{"num_hidden_layers": 10, "hidden_size": 384, "n_experts": 48, "experts_per_token": 4, "d_shared_expert": 0, "hidden_act": "swiglu", "moe_layers": [0, 1, 2, 3, 4, 5, 6, 7, 8, 9], "balance_loss": 0.0125, "router_z_loss": 0.001, "init_std_router": 0.0276, "learning_rate": 0.0107}
Below are experts of layer 7 (counted from 0) of a mixture-of-experts language model. Rows are named router (the router's row for the expert), gate (a neuron's input weights, with its number), up (a neuron's input weights, with its number) and show model dimensions 192-287. Each number is 500 + 40 x the weight over its row's rms, rounded and kept within 0 to 999. Numbers have three digits each.
Before each expert's rows: "mostly gets" lists some tokens that are sent to it at least half of the time. This comes from a sample of Wikipedia text that the model never trained on.

# expert 21
mostly gets: " ==", " ===", "\".", " .", ".\"", "|---|---|---|---|"
router:516528501492451539466544469548521571510521560541474524517492455508453508447500523565551499474572540462574553487514492557486528469477489416439514483458479554506510520575483538520574433585473509513480451504422491542465532463482554465568518523475579535518520400490497526485466508477501546535
gate0:535523495422568472481500475523468535503495481535512482543471572415404570521498463528448476526503528492546479461424543519433424465496535521489542547550498510494548482550530509617473493491537485510498511445539458462466508487547429430521500526580433479506539495504537441524508565501490463466
up0:411442491468542479518497478522517490423520528520543543525482533519473574502544517503383530477523457502473518465555486497540464550466571553546532499532497548446488511464489499511537513472510488561442512512549465471444455530491442467516460482496510445489503520490516476480388557516581458505
gate1:467554487570494485496462439533486517541469517522502513458571541482520484538564472501496492538493463483602542544534478481521486638523422486511539541545472476468471494558578448432454514547421517523511491447453536579536500483496506440405462477586560515483490537526513508508495470494496525560
up1:452550476551457484456498419485534585476427472427501490500507527440417399568521497502470537494488449487536444522490510547555498494474456449446546517527459545499465466546484444456476605506469519537451486512500505453565475489496487485439494458472527554490521369513558525466464553439491482539
gate2:461496481506550520368446437490489434587463495567518503488516584503498448497478490523475481556539505504530520470521460527488433503445519486455624502506462553477425437537441483545552541456529497502516543550444478547459559516530529471486526532486523549486539490558450492499521559480497523568
up2:536489572539502493465568450442459468557506507540483558553454484524547517440572490560501468484514559440531413467532513520516506559505559499467521528508446425530542537527440457476496518518489529500505543470462528586503487462441404487450531494488526530468519525514518461601567565480536481441
gate3:558468538498482494490522447495504477445430466476472550439422481458513453557470527463543487610498539477539502496453591443509492513510510419506509544552420534498469496537492530415547581442459532497529525499478552504522496488557556456519558510479526514475535510497524438463483505511468471483
up3:507534548524437519489520498488510534466596382490496420466600506489523556590523451501451466447414518486547504529539572474499465462563481488515530448438500518504470516444518486576516587480488531504517528524459460427479516507503478510462511435538525461460521426478465497476524554506536515528
gate4:571479520525459475493467447463528602451519540500458461502540453514537420538457475510538490563418427492471491494497447547523472543481446508471545535506633445545559460483532436482497510551512464448466453494416476526524460427542533457523532512503542518498458480460564468439482503483486499552
up4:545525542497481482497451442531463502530489471542406465501489484502449453541463401489519486538468460468483553495488438532456473481463448452499502476563506525438499498546442495470517508498487501518483523454496385518463452483468490490482470465521458536502513466488547514400572496475557463476
gate5:490440552486465524530449481512485457480515523517547494522492502493520472541462507455612502522495479524535502423508440496478483505459491611492515442462535559464576567572445568491410576503448505513474421482481499546485496503446436541433477527520417507598484553518554454483484466501479505482
up5:557457515523459504533528511511482478544445505453479482458559435515535572540504407473516536465515509524531484510550457533477446493521516480499488432492481551443488494538487546471429484527463464504515546467465529616490451583450494513578507493435492460454558514504489461477554518533541495500
gate6:568419512588542537462485477496526459549492525546494574603405440508486496529453473484454537505495529472529537526521445517497515533567502481518486527516559428515443467538393538504465497512455445448535473478503519507542466427505542509500472510524486475527560505474519517494497503461506488489
up6:502437503499509491492474488540479484511501441531459509493436463555450537488451498494496500531455503554564554516507584612450539460570469514462508459479501491501563518505532557496476495490441513511565545477489570512593523536502509458517494513475494418509566579465495463491470498505534482528
gate7:539503529529537542543490547472500478493448547564429503440476499525413427629518462513466501533501570520491518523488515523489548511409500511462512554535511480522526557585395495496519510505454444507528504518513553464524503534455572516467535523516541453599515506536492510488491489421401435495
up7:486490509501504542536494525497437522489489547560531513461430468569472451528508532494547475517480525473449478584500537512446537378395488501350468503497461473532436480556465510527476517499425511495488566395459538501512490519539482524435514453587408459533512561481520556484495509400525490494
gate8:463495460536507545450463444442501480522504491534528479442484482384487494505509460544497511482530469514536439423477476547549507538579472521513521476415529487490533487477441438481485550494559519489526460495423495480419553484506398490453474475537489527464496534511502398478493503480443501479
up8:521478454561490525491509577475526521482538510452508498513576514491458479540478528526531505492529467484521477521461481578476490528506443481473558539558444376502541524554550445492491477556510487524559501522502495480508489499455464453497473475516487453481465508563535505552460569547488426519
gate9:486533513510450535438572462489521509561460541529471525478541540466505441473463485539504555470449482442447546523507453496470462519548494466503491475498512488475504481559447418543478482560499519505481472447477533533486455532490573446612526524503450446449455421466470540416524506466508524529
up9:475478568535490458504492513501523530510498539469533473507503528444515497437489461481528500514522568553458520531518484541458513514458487534540485469508453506537473502469453456488511482480522436493499615456526652486422463618522435462520582459507475502495456547535532484450440506524533493461
gate10:463550490507488466460498555536503499572505556556458614478551504480531496564469499457428455523449478493457558482443440423472454569510466436549439504506513569499548471413546464442500430500482522514524577450396541491547477457495471535428496526436510500431488491479460455487488524531502479526
up10:519500470439500470531580468485472477463452518455539363530469506520432553418504511479544515505500539436505519539435518479460456456456501531486502527429457436437546487517544474455454523543525451475532476485513550541513523495487496512494484523491498460445491542508468494490593506542500483514

# expert 18
mostly gets: " (", " [", "á", "а", "ă", "ä"
router:523528402460498520448517453504540527507477539554508547579463427519509543473560593556562474436581495448490531494601620518459536429530433521468499490486504541496498554529476521552498476487488501591484452505494499492567448578530563457521455491459512539490466465457534529482513563501507595470
gate0:388444514494508529473513566521451478460514500541563549529545504504515532500466515450466595445560585534497500517452495567456556578479475536408522494484511498478516554496469513572498486526421473521576590476576502477464488504432500474408399471520528463446503564550568544560535484472473519496
up0:475522465484480538518541484445521421476436469504495476515448476465477488530525544525454450506573548501483514472444500504519476496456437447511520518493512483547506502524484559425443495457541581463482433481492567535463536466524507502539532509501421539497434520544470533461538507565573498492
gate1:523447533534516518522491483503477442526534493499486482476430470514402546514521539496555557450569528488508474409565490481506429505533456445479454567615546484567478443489514529506521490525584482518512507458461525528519548541576529543583433490501468534556501507528486468460504530447529517497
up1:449568498531501502394521526549519459458520496543534404509600554535554505500469457532495570508508575455465529610471556557489458526460544551465480413490429540472495503466504466505542525504482542519442486512491456503580505458417522475400432498475495470447493506464483499552603519518498541507
gate2:505523523509562460507519532504502415482526493477502502481453442534438494497497488489566474462561498510580487427502463480444491462507510506561508538549495489515496407505479525531504523497507550494525475450505519475537549577517461548508490487491495406582454517543540469470522459483544477482
up2:439550548425459451479504420514456504513531430534535475491591533548527510502497537515383523528510482474474424558496477559554489538501497464530494522479457529463415477472590553467565495467513543479495479493479558499509514441461474480510446460553485560542524508405507535516485483557445487474
gate3:428586529494481484554534507448517485471547497534564525512539496441521501563512539527567458492501499475509467579492493628456499498474529515517550512530514484506461516461587567451535439502529530485520526455511519475487484489512492492626508478529511552521476504481450439430516515524474503475
up3:523384500490508464500502508491448427523504450488479559441463430540540514485513546528456485517440478406510461374579517546491516543527509481546494482487521532502440501485477449452535435498476494558526556630587556486540522418485470503557501460540577540474527472532520458560526550496472479484
gate4:528476466571467455526456476496528503494476483443469532492461534483483480546528493490496482450498530529521493491487544516455464521546476570516423498426489500512506491411506496470461496486388448534512428433534532478476518504478510494494488475538426607457489434459456498542502493476476488495
up4:469526492514538491495546524515534513526493483544549475476398496498489553431516506532513483550460496447521464534472517429501576562507469558545516534499520513551555430561432529514517473542509503525460557502516478511485550528473598446566530492570532485551502490487535462468529464509502508464
gate5:430525494490553469491483456508559523530490470484553454485538508524516478545541419513481472497485553597473465512466477494544446550486468489534505541476468544510484488499487549515433476481522486481475481406487497538441560573482452469471526503498392439487476522539447512525511477463449521489
up5:440550451575481586487453540456499467468495487482520501534539539552527442510528596528463496490476501422476466446513562512520555521450530471477530509511549526554537509496508484474512517535459557434478361557542522519423523504524526512460593531494550481502525523541504510493483464539500491533
gate6:515504496520490493469484553503456482478461515419407563512453469542537468597477531531507426423501444532463422539535440529493473406523487543556534510475470542467489530539555529499539456488573425518521439508560475461486443456474483524513538528459468496482481487497510505532509522475492442486
up6:401477529535537502598405475478485496503515498473540510492558487489459516514490520520557514527463491452506501506458493484464493498505494451505525494437454482446512496499540496451527445540506479449503439492527452586444408449547434460506485505468405530541446524480466515430508421537480474493
gate7:498586470528498475468520413471504477548504464507473483504506514460518429397491550503493448482518511479519473502533478463529483412493538506456499541453497552455480498506528480483519514506501513493500522488605500451504466517510470468473477540477565474458477471549547428482547512528467536513
up7:455487502586501451525510459482473552403478433515469484468542544518476545566597514498478583466568468484475474491475612516553541569488395526544459477487502443540492482480579530560494533512549482532532454468467513528497461548533536484496490527614472488518514546460585567497508532505441494444
gate8:576471518505501457563484505426546460507501534530517480519600413530454574465514521506530482463515520543495502476522431509490499522494532505602562448549582508493498504486482521455496459512473591499494491479460452481467463534559488540423526528487461613459575528510545454467408551525507477480
up8:465504463455609449418500489559561529500562473472462531526492421461519562517501537493516405457557527520507521546449473447424440575540522546507540515464478514406547568542456460444562565468547490555489480546490507495500523465542464496466517458492524494506478503516539445454496472514449476504
gate9:536416445500534476529533497502507519430462504489457557560471536556521478499510508574498458509465474536482479499418521462540536509553470547402470550436498477528609440451564489499483496540502470390578521468540429599475496522513514515527467482470467477438550474435485449473587515521499465508
up9:502483449501483472499442492474487494497518509472541522444537474509554534524555502384478456497507477476480504504528426480513504472478556491528503499528475552464443556531523496526477538512497523522490541494475586501481434497474537479534575416499462398428449495499474531533525516520475548489
gate10:510560478493454490520455500389559463453489460509452472499483497522541426493479503539474573535553449476479525490567554541501502517513489432455498472600568573497555476467432503460490543455567485478483435480531505435508491533568496504508459475519459479463545541538537550531502495549470401415
up10:485467442436548476441435492455481487507444448434547497487460414538470511457503587513456468483455468547488544497569551409471485480523513477434485497468535534473482484522406508467566462516556493438523436484471511499526541511562487505485532478536507471547513469537495578501478460518536509515

# expert 44
mostly gets: " Robert", " David", " Michael", " James", " Henry", " Richard"
router:466526428501489471491563469522486556496493498474533513524504441486505584468583545523584469440547518454525490463526580513469544524510462466455580453483460544481487527508458493551494485539420553593425436506481446526510494523490502482579433508464554533554486434467565555469452588476497491579
gate0:416489534492524493521509517469512541517536433487460446471454427482461496509445451504507514488481577466550561508487576485470489549491505468469520454505544454451519554452532485566523482542522458508511510533571452572526466490532528458471560443519498491492446558467479477552452501470477464490
up0:535509540435509495475487529470525426509521442527454431518456541404535470492462462560445530484468561562479460542560498513579558521497538486477463491486521513503499532435456505579536479488516544498493574533490531495531524494541539465427491506579527514523548467566441511530524519517442583443
gate1:511552531481538472504574486461507430531532494479512526530490451596513528509458544538446506458471465482499482476497427501345503479414500491541561544525540451512577469522439482505467509437509542474431508512488398477502472542488493474418529558512457494454509471447427465472437410542446508443
up1:512526542543522488571482516527520428466433493441531474543499501504491507522490501476493462452567511523508529500488495553516495532429516442510491493501523411516495538495478500507498436446484534516446505416456487544427462582464490514520533553520546568448449536477512516491512589393530507536
gate2:453479540572461505548443500518527545511509500493500504488390520474484526489441546476531494477468434515501428471473523478425492499491562523548480481495457492540411487429526477545448488529527451487519455502515501526503483482500503520468518517473501496559504525466516447473529483485478522509
up2:498471552527502528553488501503480490490528485491488538513535495529513530493459550599562488493514429556475491496568505524423586503483535512525548513456502447469532472563528538517598470505564535514507461492476433505541541571479503516444552525471510549503500506459463523534577573488449572495
gate3:413489415549512513523476500496468464463465508444513432445457386483514461498490460439519454513538475555574497477487476484425516451467515445475512484480518440445434523456417519488543455509514530459496467455445529455534528488511477506520530577563565482552468457544473540473525437499510428517
up3:497537564475466472446509459517545534533498516505444499492497519499479548540541512569515554573544525497500502439523391502540510453506465531513503526559489473541522434525542541536524455594521465448606505588453507564493472535488577539531547435521453510554476415473527477605522531488470513549
gate4:539571517512504497493533500465484546450526481473511535469455472531495521527469586506570480625530528468416506519480436482511471542535552476522466505507508532440504519550496474520527546438464501377462479465486456538482500522487453499487450494401496522479515488493477509441513432525562549567
up4:566491525482498560528421450538535438449482517512505482469416469572455509451496543481563493489500447425496480511450506527477509446464494491532526459459490553555552496466494468553448529518567505460511462515485461529498508472462589445464481470512504529439465478429439514471534497554522488500
gate5:508526519489478541505440469475449482533445494512470529473467432530529468530495495509537571536520473504509484480464488475545526510539523541499538490587516433546544524489537556467488493540544533516454458469532535468455453496458473412526476540515544470517554498518468465495489472508398457497
up5:561496522524551556510473497465507405472553490518490551416456542436563518541555561498474447500462486505446563491513474504522484499531498465489424542550463538499532433493517429523488546480499467536534445488512470431451516582500505553488516492545487446477487439565414487440525472446537472526
gate6:461598559531526460521511505452496528542486447465499468527539488424577535434522486546477461535467519467495506508512584511507460526468434587467544463553538485446493476528456495466477498485552579541510472525459534469515477526528453503535546489498496462478446488485536509488426485462485499511
up6:488490517577517507495526514591477445484457476555453496484487466414512545501484510481493529497507458518504466512480618445517557513474455496528523419458504508520483526519475420491503549504511435573578499516531540549584416553492468528447525444488493476591481504506480560495513495575509444451
gate7:494475493492528516574540477460523505450446478403495512533546517492454505493480500459534510543420422497596484496458550425471503480563521500545521457444509449569541439514536512575502518432504377510516476395462517473551489495480428529456464530565459439514519494428525549492486473476574511424
up7:465509547518484536543483549546526504410464515451492456558524488505431484475503497519543560572507477467490544558496558501477494562574483496492454462447559524573477577512481450457511483462536534505553594545500462513566534523395471504540487460531464454491522549415540526499469527398490492463
gate8:467442504457526508497486462490467533582470554451481500498444525526464501496421455525364518506528522440488551513477552475509552527498530488464501476534474470494437488531514506493549484582449502416493482505478502512471569486428458473400511510503552515547549523491476536496503514496501578471
up8:485550464490490501554462473467531441583497494470530505622468462501583462492516478450445495413548461580532506507488516504468622480484418443426530525441522420513476445542499527546546553544611460540421523479410531498536475484547410485550505535501536431467474488490496535450386611487555469505
gate9:521465564460469459478479483477561536499526513544506498461569546454511510394485556493505539524508537530474411506561595505498475471482519530503500501469458534477504446548537512586486451459514508553452558485560439500465436516464471450556416513481534498584542445566544502601574431515480552477
up9:530466523482525498469446492494501455452489517527500422508486477419442485467475498542505541537445576495481538552454543513547479492541583559546464465618475475487572458511523471549499522508497530513465437489614457470481544466438465451506463515539497495472527489567514540447534429537483510503
gate10:535499472511518469557552580447490551545550465553503582535454517481500536541476504535496464480583487511526473489500513488539515471500484564469602596463484410549409541548535507465520543489520474570512500501474502556595446576462541506577477464542470523477475422452519517508477556460545511574
up10:563505515502489519503477492474452431412510497482458547458467472468423479530503540486446537465485598523528521492471508489520497554443525464475518505475484520499547525551502475594508473507469493442518467459484471466435588507516502507400498504529546535410539538495490530525528457523508490521

# expert 1
mostly gets: " S", " R", " H", " J", " M", " N"
router:474508439469430544482511505521470521494521571512573537486502504501457546455506532561531515462593475501534516497555461552520572472490499460429550495517430517488515543512520532548541403499447507535459486490442515533507453467553555460526421450523490552490526371514506531449501507419579516526
gate0:445535590471444530451487500468497522550509447454459535521534543552492443524489503493424573521480478459537547501507464506482524506461570510449524521477502438493551596491525478529505489510500583443547502527493491557488484547526445484502543585466527489448438522434583472510549508487538511488
up0:441502523532484493486522486522549545481456462463461562531528490526490544535449505479478501458516589506513598482519485503547498513534521561482493453513496515533551567439524493484514469508402558450475527524512546495528457480532480536544563517534498557523526537474441535487509564605471498558
gate1:506448452434502554468478479447545505536402479509498515517535531487478551437514496521411450439475500473381542516482462433493494522483499544436432514543434482501484448539506573460481503438590509496515473528410523472495538566433489447567517510549497429521518479513491554456556461492508475522
up1:499510511508497549519459493552518469516474519430535497527566510516497504517557463479453513545509442576443498495586500521503469518486418364468476491491515478537528518510475472476524425528512484489575463496449598554562437544484516527476391544581505523512450436523583539507480473479566477508
gate2:400510468554512521521575523474518490420530492532443474455527535505474508540503505568485478500497453531537549464500453484506494460502528575517504453486426491452531433511567576485474515534513488412508536529516562573451482520516541512502500523534505560507505512470492517521490521418549539516
up2:505471494483482473572416559510487467498472504492542498470447481568470494464495537513562492485542474467443552462515496497428526488565515451456536488463470575467502552503500474507530490490425439524554555447415502510499469535503507490480474513448489570485586524540501461485583419466509519557
gate3:483516450487537532467499476519538424550494478535585541497501475555527514523463605461487509459482540506526514538547526479519579522506486489495550573559576454529473507483547469462523445412446531488427497531531553532490484536491510505517499542404503544502497497493538501506535563451500474573
up3:448514443368568538462505486500558498529489525537483456517499546491528578522582459473474526478498486490512479510474480521551452472434498611524533457538495507512522436453544465501471534508486443501479451457479559519537494573452523491455493554553513489513525506525510545453479549465517532475
gate4:483444542461515551520488524512539510506477409486457498470441522474553566482520442538499514492529500508502442564461545523428508575448515493475476514554598583478474547460494484496524528542501543507540567602507576532569472448539412529493520464418409563465478522519489506524527457589527534524
up4:491534501505488597485510520560530477508425448549596496569520551475494501437537480441507491503497502537468533554529477493421521526454490446454553501447504554497498509539466551511521557555527573527475496605472487554569414481575527510494497413505479519522428480546465529529456452496469519501
gate5:486430480483546525499461494542544486549546482484544479505549491489523502476497462457501549513528512504511529611486519452521537524562500511497509548542476452525585539482479465481468445444551489431590552515490540489513448451538570493474543506474498528504440538409468537512546560492444457525
up5:444458486530519523512519502491490495482467581499539529493578471505522556506543440463523488471518528504468532478495464546506535445494406513452494448513450477537554528480505531551480532547520464508468497507438477428480512500480525558457456560534571583532480469516557417546448479498489493484
gate6:406513497493572618532527500563475498549470519484519501492468486410498572497488553456494526436643477514529505487446502486512568409485495465480447498538552475505463477488538554512518540489466432575517490479503464489461523435531457477493529442574544493444528580465419534460424479548447460511
up6:483515447603569544488538516559408451406514559482499577490530494497422463457527539517507451418494451512557528504485499487465569496528461556503558493514428490535498498485472466453485510482513538494488423503547475501508490495529426488494538473515479550535510465479486496531480444467409439476
gate7:566529544525397522516416545557535427511498530442513477408543493468499486521449467492508471526557512502475501510543510463510528509484541489474481509529424512540552518490483502448463561534537481488533480372516567492535482511344591510483458516417421521463538451451534504434486472540445540507
up7:417479448452490435490438552490553515485494535496432528480482550511501485481542499512534502515503536473446448517568500543443564480465538461550474497498429551500517507472563514483546473488557526549487480542513470531517475472522508507407445475461530561504478522469402515536514521494454473524
gate8:419486528467515500462490490568457567523515514443513445576539502527482527428492489443550444544489469501547438476476468462527554513547476518501461537487547496535498540466481511550440502431494478482530536497528564519544491510496544516509475483486488506543508489518560487589496606500574467497
up8:512534470575510391546489564514516530454496486455487508535504516428479416468435571496551479481528494544544505475469488511567478471527534538472495474570483531501507517524557547542493565483454536484574553524493457483559525463500508506458470478513476449482569413429443585502517510450595482561
gate9:520480485501480484499498512413510514521510569487537459456517540470494501564533476480516520543480519480477477540506509480482453516472510509494439544490471450440519534479447506478478519490515508493460481488547498491536511470554509559526457578479466530493507511478489445476512560562522517494
up9:508495527455480482545556544480481541529481386576501468466511499479550507542515522581540548454492503489514449496450515525532555491492465522494513512487489541487523525492532535533513523521489505488517561443502466454346522390505469535447481436554465503473466577533552444479498476578471448489
gate10:522466460560518481529540504555472466518488535559496517490495463471509485516513541525532513543469482456537479531498469456441448538543528527513414573525514530484513464506484468506532447502532472483507499484489474583470453525520573435432496550483402475444537435538493513463554457488560497530
up10:373559475558497540511550485484459531454505512505515428477459521533520455426509470500430498500441530487444474461501519517436487566465525518460525523529506509503462530477544584543420481510485479437544494503535542556505469474434511468474494561518462487421442481493522540448425485522550457438

# expert 23
mostly gets: "/", " \"", "°", " g", " '", " un"
router:502508466477503562453514489510474521481474495535554518552509471540446478454563579558593482518545537487516547553529564527540535444541476437498522479501449508477475551525449533506516473543450564509431482512489449521526490522544579423488480490430543540486483415517527548445472511477530531495
gate0:528511474529498515528439467459440479438538472528504504582532489474502445550562585516582520478504535514458514555502537527439510467523459509466468541556468490445504532507529477530504564601548469533544453535507560518500496531493519530455608537456484555529461464534503521441505590521510439542
up0:508501528479497511526485500539496525537446480534498451499437537529431465493543405432477527516482506486517493527511505489451491504457463504422497528434449466550470524481525496547516571578484378635435465515539562573492507500492516554471488508482557536520419586472499477539509454478455527477
gate1:531534532542433508484555468529519482533515503458483347464589514533484447492426529611476482468515461516484517465484482479459567547585502523474548582538517500446456523532537526463507482542500499499547471556480456527534413570479486499479498547509487554497496444483498467553506510472424491451
up1:487500463486512425504447527396522429506503456502577534418502529458479495518474523506521472475635498523498510536589458462535497437496489501540520479507403568519470564516454503439503415525428426512518540476534526551469526525519478541448514519516570491517502522487549488441567523407450481448
gate2:547464449499511596528450501457627506512456490557514539563453499537474538514484487455446497455472559502495459468528545412536392493528493459472514549415479556536501537464570545467464463518477510478516538561444523511451504549498404545480555558457500497534466424457554442526485524546484524509
up2:486542488472477493510557443467493449496481462532469552491512496478467491470511449470525537585540438534479487466536479466499496503603491556401478541549585515510440442538442446522546444459402492528486529541477435475417501453547554496509530541515406398518492515498559517484506479556483510501
gate3:488559509492545552458489530468502507536557506488543483501478512470490553497479558476544539573548522493515467496590481434508481434472509484500444490504524516481545473403567504468536513508510442458467483553458507488606559454534462547429489505500539531497443491477453432537499504521502572515
up3:489516439548482475494521447426502504434532467488500512488508536495577519538509547500456481473510482439492515535510591520524561512449476515472525585455486477533465475481514452477505508493517554491546593507425434493485554561478600487509504532465429463469486499485541507523510517501431490466
gate4:516457522527557527499540522537482469477573464523572540429393509468459467525463523500558502510490515456555425480502519498517511407477607487506487470467517519496454477447492490532577536496422427512395545523534538498469500453546498467517552449489485464466544473503543509555472515428510506505
up4:532499439508512455589501525508479537508425559529553521446528500472520506460464535462484534460540517472477527462473534468483459542469431524481453485500575526510519509505427490611523498472495539541559531510452579494493504515496493493506528527453496492466538494553505492579447499414514446449
gate5:532476461497494531563542431481510515502492547549458547488481477419543587485492523507481516450516451475511492488507430550535477557467561463513495415480518441436496440475513457559514571536427544544488477530542617470548512511579438480520467554507525525460519480463573503510492536500535543554
up5:558491519497447574504412438518516508470499422505517451566533519569607437505473471492451436532421553462504562546438475501547482518497490582412469539530473501541617511482433554517510462467501513488503511447490529482560499506514539478500540511505485527459496566504495469514568461507419492481
gate6:517490525557486517498510599479465492488428439536541593513465415484452532474534560615570513564468464471437488467464553418496457529451479536468506597402447507513502481536511467429494435505495501571443482512485524468505475395522520508452504549540436516576491444510515503452457509473530517525
up6:508451505382518486537464539509468435498498567478473437458515542476551568444597496542502540564544549486468438512467440528564487496455492461513479474485582506585526515494571485498459457558479405487495488520455523523522476538537516474452485526510483485519479503524460467551464478524523492538
gate7:448514449492550513494522588474458509548494482509557577538513506518500491503474475522433500507478504553491523467513543525447470461541518446517448495537427565442506508427440461510491512516495567545420403470463499511451504552545499557469524571461573510484483533553519501509471514464492539549
up7:494499465527452507465465481503500540488491417485548549375468480531530517490585470419422537507563545491503534509449493455454461560462454508460512513495498530542521490472470562475505558451511475536542438503528494536510504591527524554433515480498517493527498416493452502470514486434475550516
gate8:487561546509464482420495507541501489487532488436471467484521442498431458490498448514484482482514486515566465504437505454459531448483489529539477581542477512489447527536433525459428508413479441495528535521449587497419555471546494563433527499448517481496483491473512518467487463465556470530
up8:485522561444437492606459428537535504479489453497446510487506417470539520473421516449506467572543431532512585447510554513512525468526448570531541480514461431423556453524555497471468516422494542491462480439492466523562447503550467489518491490472571550508538473543485515486491477499474528528
gate9:488534490518493540513472503509521506566467446549494501494487497552523509486500522539585500519458499381507532484381452499432510522582444448495462446513452478541527515524472441437518519533455398484469480501484503494512574560536487449511463518451543461402502449491476525539570502485514496547
up9:598508444476534521530423531442575527491525524574484524559504578534440472517494542544546531470485477486508500497530487407514543443547471511488464453529465487478516540498471509474482529605468609475501496521564446559541467526497562429413490459469522478492556508453467524467493482489524482472
gate10:468465464501544502520541542545486547474510469496472501455487537465519454502508481444496430548627529483489540493461503536485522524543546482529466621570472447455539520499579547572512516517408520555524517564487477539511481526520503520493496499434477446431456543507527501555560451485483500535
up10:511562556472431517495532489467528532464520504497487480467518451469476499497423437456431509483454490441493466537512542432470516488455488492514501539480554464463464530550523478473547503570512533528488501496502492503570479439506410534516503555515429485524507485495510422476490422508520495490

# expert 40
mostly gets: " Sh", " sp", " William", " Sch", " cl", " Cl"
router:564545454476462536490560490534444551476445524500562520582537475518459565516521510513506470460538506461596476476555487519481541489589480420477490480524504504495466539529487518516542468516442511603441441527465479552561494435532514516550477487465545494530499441450521532478440525449534554593
gate0:375484516473512540541508525517509530507448466515520472488546485490490489554485570452441526489521536495613539561516456514428478529475481423526484470525451479576452477505495488476453519497547507524508485492444451478452497510479489607464453569496509498552409419437509503487461472481459497519
up0:477496468472523506520512484584490508520489547502525495535487516559468503492510481501452473408516421486504539558487460502505592550521511570525571503491547486472513501455520451446468461483521498499559467496502461518422503433510507580440523570506527598464482476511484467502499475432491517542
gate1:545516489500513538475499503481510516562474495446565506500521393530501558435551449517504486541502548457585509463504554516499483531498547489466464502484484508537521483517501529530529521480501497480483502592493474505530540472440506529429467506484527511459504442478530567496508498577467472550
up1:505461525505445492435450547478515496506462566489489402446503480395450520414414583491549455552443514547446493464559512504504519515455539489506467519509489536545449547462449488465463468407498472534510471430520518487500547478543508533522520528522411508547475595483475514485528504504486483507
gate2:502506495535511564551456557565463488528487546559500541445500459558576474482524475568532492489502438566561504464499528499474508467524495524505490444515598480489514524515464447494480537609462470497482512489416474512488529450476482513513525545482481526465490477519484486516516540415527500476
up2:451549480437521450472554507557483510582460548576521532490624501496442495521503436527494469496498483494453542494555512494483490476435504466487496493542472537549439529592468485511528464425496517515462518469460515479410462450476475556487527563501497547469497480547476584491477535499523533509
gate3:486551515455424472472555458472509499528498526610532439520508435475549525503488494503535500474548446501580497432505454519517501553577523542480456483495465483504457576466475472504546469472543514482529514466556426457473553386503546477497536466466486501478462564532513520578466573507463488503
up3:411453489509538487534513427523449552571500495562531570589526551474520518487483552491508498504384492517468509452523505396511490468487443450497458514540493480425576523469515479484466507548541500488502477499417565448462452499471503499525517547473521517490488494511448546465507507508491453535
gate4:461478496544541491511488494542470514558471527443533473502568494529524507486527543475509489571510531522562514456579472493460490557471436448525538466531531465498514565594448509572512572580534438476511566505483492521565478464541467490487421432501475497537477464454551458418494474484474436480
up4:501519557512577486554549490491472527485451458515485490597546460484507541528523571504627506507457514475533576390463474496481463397484506490490518437520450483466461424527455464504481502434592472554519477490460494485468484507444487515485502529432406458625408539518439469494479566483424505518
gate5:524517539478484528471576526556442447496476431516516522569500446414572467520577517534543519456564521572452453603539487490448539447560492476558494485487524465469493568493477467522526574468407449520433466567537531588472510548542497502493530539489455465466516577505443473535510498458526495474
up5:469451501484499448543559523504499541528450499477509511469541498371493465497514505571537405529520541490487519532474523474492498475458518527558495500495537473480470559552528485474456510522518501501470452512517523574555563466470467539467462479459483551497460521503475511581426543436414535463
gate6:506497509505479547446472477461529557598453495420566542469535461513529529500514524519486480519598547439564482441486496517508553475472473458533518536516491478518506504442456489566522523491529530507466527498517526418560530477474588541503561581446509580505456504501468462454472426467570477559
up6:526505494514553452560504471482439470511568505473499484559556446571505492425493567447533493509496477503475474476459474491510437448435430516494421488459485549547496538482469494471405427545530516502522438476485497510566471461509531467467504468470510530546454449530486515527494459523527498448
gate7:464506509483461497504570538493543589531475522470504459513469466490504573518502536519457487482504509498553499508498467566522497460527479514454491459514500399512558496413494462443538491453431582467484466507529452508568462424539522525548515471488507489514500461491488489535485578507504562454
up7:553530451521455529529490481539524468593571559536451441531522453441490443498488408511565565535512483492465518518490539496488478520487580533621548520536494453530439483511484419562437432507514535472446501498520557507429520572599468512502510558465431594543549494467527435513443578443466584461
gate8:544507493545505506509472488510453538515539543545593497503494443531472515547464527458539538505478402480512480486481531486543484483462423528529511490488519503471518475460539503471441446506498454579502493467518489503419501465589526441557548533501513510486488492525448478518500512540407515504
up8:579490453516534524475504518478465469461559466533452508501505491492531472506594541498413543491569431538471423532449538533435519498537520475521564522491480552468485470444490504503479514463519473517583522473511506601484548440517562449553513571490453586481511490508557427477485497457512507479
gate9:588474535571566554538528522478500546515503506475483548543546447472447506573533523519518493499518502427505443581449498462420474506441415494406512521524530459482565538485575518450500570498435507518443473497494502542517489535514530476511521532481511478491554516500459447445497524473407517516
up9:545492451472462503525501510549495508464426570391490468464460549519544519515512513502488574517495470517552509488551536458516550497479533436426539472479523493468468467474487584547428437526524536537499456470526484496495473531452482451445509500481501547491446547427523441479507509516530520411
gate10:513498501519499554500501558557500491467557438508487490504521501520562549455500444453520476463496454516452501520441465471421511543532484495511545523514498505563522500469563446500479471471492517494480485524580569520504530622535467497461532478529488458503448487502532526490488537478448459497
up10:468495492429506434410570475481459517539553503491531533488487548478444520520439433465455488537555443493514474477510466495543541514566529558539487527584540510559525521441450568460476453470555514471515502551492486478445512478561553503532452520480563492454540522568478521544492530527487508463